Below are experts of layer 7 (counted from 0) of a mixture-of-experts language model. Rows are named router (the router's row for the expert), gate (a neuron's input weights, with its number), up (a neuron's input weights, with its number), down (a neuron's output weights, with its number) and show model dimensions 0-95. Each number is 128 + 32 x the weight over its row's rms, rounded and kept within 0 to 255. Numbers have three digits each.
After each expert's rows: a language model's description of what the expert responds to; "comes before" lists some tokens at least twice as common just after its tokens as in all text. This comes from a sample of Wikipedia text that the model never trained on. Tokens count by the router's weight.

# expert 47
router:172182157080165072066080149106138144084123178084112182165138110102189082112152149137174093118138158170173083137132108133096084091096105143179160147165175161177131108155127162182156158168122092121115122094131153170142119118123136127144195070123106108153130109120102180093152130102154146141
gate0:170144109132181097097169151080170170143162122145129105169097145155111106128113185152134105142129142133067113160115055134120078137099128170069146119166146141207169161120146159140112158141081131116117175153116096146100083191143087120142041142166072126130163135099173145139136184151139114088
up0:117066127095159085145108146136113094137153096192145097129137092121085087097088146132111104078131118148126126205125175106166120122156118132175069152118146173171098112063159105140135094109173154124122103072100120137076112159185150073153145140131170169135155164189122134192085087111164130162
down0:141110112115096129128084038125121127193071163123139105148066091083092138119115131113124107135114144142147151127118108138128116084091122164181162157117060149169083141087141127132165157152143130057087138081150139124070125085145102115115165091058147181061118109126112100101201119137087107128
Description: Year digits after 1 or 2 such as 903 or 017, month days, and stock phrases like World War II, same year, years later.
comes before: ".", ", the", ",", ", ", ", he", "–"

# expert 6
router:131123199131133094118090124157136090083167109124129126097102182116138122078118081153159110094148104165149164114179114143153118160129090180185151180080145134098123120144100171187117071157170096200120085098200127134129147162088095076133164064097108117118148150135133157129127151123118064158
gate0:172152118204101091094113143126071088113149142109225086133125132061169142160120124198125136125197139134194142187116119126136130086140081182145182166122138141125106139153146136125165158101150193102122135099169140164142161147073147128138168144118102140097157151102129118121097105087151127077
up0:128124138124194142178121115120094175138156057160152104240193121032124113126113129086104111138137145123100145116166123083175140104149085150117098116130173125088107123162091196140109136169124133160102141157163142167142125109171158097175091147106142070148135144153159147090168124134126155114
down0:133109081140117090194121169068105094127126096057087129083205130162143165160106133096101131129179177157112139113164168105100119174129116133111091141123137119084113096124123123118067087122132123152172090054096113180125138101109144177087117119171097134183075161151180093116132186140133122120
Description: Clause-framing words like if, whether, because, and in order, in case; also dates and years in tables.
comes before: ".", " of", ", the", ",", " of the", ")"

# expert 61
router:149137114130094116072087142060174094097167116063169167143123101114164133137136068117176072089148144114169127083136064121112123113082100111122104088106139168130128174148104095089112158089174187124116108135144084082102171152074122093070147143081103101156109099172103094102107144154165136120
gate0:122146111184038140149169146158120104094192132173133118127105165108131104164134098185074102137112125113183125114138109159109169083151137157135097185128163153135126155132118140157130090095099135085167123092141083133099105141102194142069130021176142128146102129118122141059131123111139147076
up0:130144182105144183136165116144098094160143160155114131109113097107133134118162135084068158110164122156036133098104149133126127158124103121145138114044131098160168108086159139093092202142131158169132108100127167158094112103078122119103103162104182113165083076168174101124123037103156143125
down0:227174101138095125115160168127107089113140104112145101145130155130175121136111136083058136098077213174113128150100079155175143114069147115092110118156113087111153202115142118129154135115166176120126106122097108088078170098126171176148100105157102123091159125111098123136117146064091128166
Description: Nouns classifying places or people in opening lines and infoboxes: region, community, district, politician, "- Country:", "- Coordinates:".
comes before: "\n", "\n\n", ":", " in", " of", " ="

# expert 44
router:142114099090149134047114117097158090110111190168116153098157153078164150123135111130097120153093094154162086109180095093119083082132128130122150103102176168156090175067090178164093122094162178122096129078132136146157104133051159074128151102117120106130087167149126186135125146160138097172
gate0:058153123095182095127067164155107152100172168053141163106119142134135125113090132153160145224146111135117088072157174171121178146132138089162094130168124157099097150199141117166135150098133103129100162088131178097184197145099071128129139141105137133101169132120155140127101120144122135146
up0:122078108160138097179207144156080166132215100193107147142142114071143154103113156154112151117056099121103131107085129099111142103143163152111136097171100142172132166157124071128149108116072125134136128126159097127090111192101162168077148103075124118088136172165130148119139140064118093144
down0:120167114088079224095132108091154128100092161163093151140122115132122074139116127133118148133114079146168118134158167114154109071154059086106133170134137167171164105109152137207148161102119156132068136110167130134159150110154072118204106123160131128068147133095109165062109168120103114110
Description: Country, nationality and US state names, especially in table cells between pipes, e.g. United States, Poland, France, Germany, Minnesota.
comes before: " |", " | ", "\n", " |  |", "'s", " JP"

# expert 50
router:143120137102163136093117125162180127107132131105149126177097071065109100084180134113166084114110117112153155109170108125146091110125106158136130207065114167107110087127105121110175097177163063161075145115114094182147142148170101104135165079146102128127168128106162142138110221164157093162
gate0:120152149145096093147106128183149135122134192090099123166163107184091098106196148147128129140160112038129077144116153161135132147097132114134111164106076209143140099120106148119165115124124099126144095213077170154154180102155144077122111180140082143115125168115189144130147121123142067099
up0:112130113103084112138178189128063128117131111138130127150119109222128148181098077152114143099089097192072161085133119073119160127112126164167139138179115174116195106156175077134143154111112146079173172098188163125160104127096142143107095117093168103130159152140177146144112107120091130155
down0:067070112140150065120130109135217122117104088145150140130186109113091112127137160113112117140134114039063132124186160115166128171177136158083117083154108094186139125117141104070103094113085155092107147122125109124169143157174137132134144197154136074100140132099112120165103134180162107135
Description: Nouns for time spans or contest stages after ordinals or numbers, such as round, quarter, half, day, month, e.g. second half.
comes before: ", ", ".", ")", " |", " of the", ","

# expert 55
router:123168118127072166112056194087153150070164202109167183134113114140203127168169111081107131092141125143157167082140131144159128157077100168108090100098135166143096087156089148153076147093158124084130147127129107103162148104177090126125129115128105094083152101131106130116074108176098127139
gate0:155106055125195151236120119151166047146089163054124065103119143155109124139095103106137140180114192136132119113174169171153113074127117097117100085150123123126142145136067182130118153101141157184132132137131169159118116136148127104116092151144139147071136113131129134114153152151109082156
up0:118159140191107169177136178135005115102189196064138102125145166161122113128148079150111142120154105159092105095093124104145187136115182112146102131106121133152131108178187189147187121126098081110092157111119162137128122092101124138142114147138161113080153122136149116138131094107118134179
down0:094117107108113117140110148083167064207104133032131093125186095151105141142108143128144149079103087124106128075187158109118135113140048154101162145113155137097151124098152174120101127155150142105159113089149092102097133123137114147190099120117182106151096142106082172126121152168124146214
Description: Infobox field labels like "- Born:", "- Class: Insecta", and final words of place names, e.g. Stadium, College, Arena.
comes before: "\n", " =", "\n\n", "===", " (age ", " ("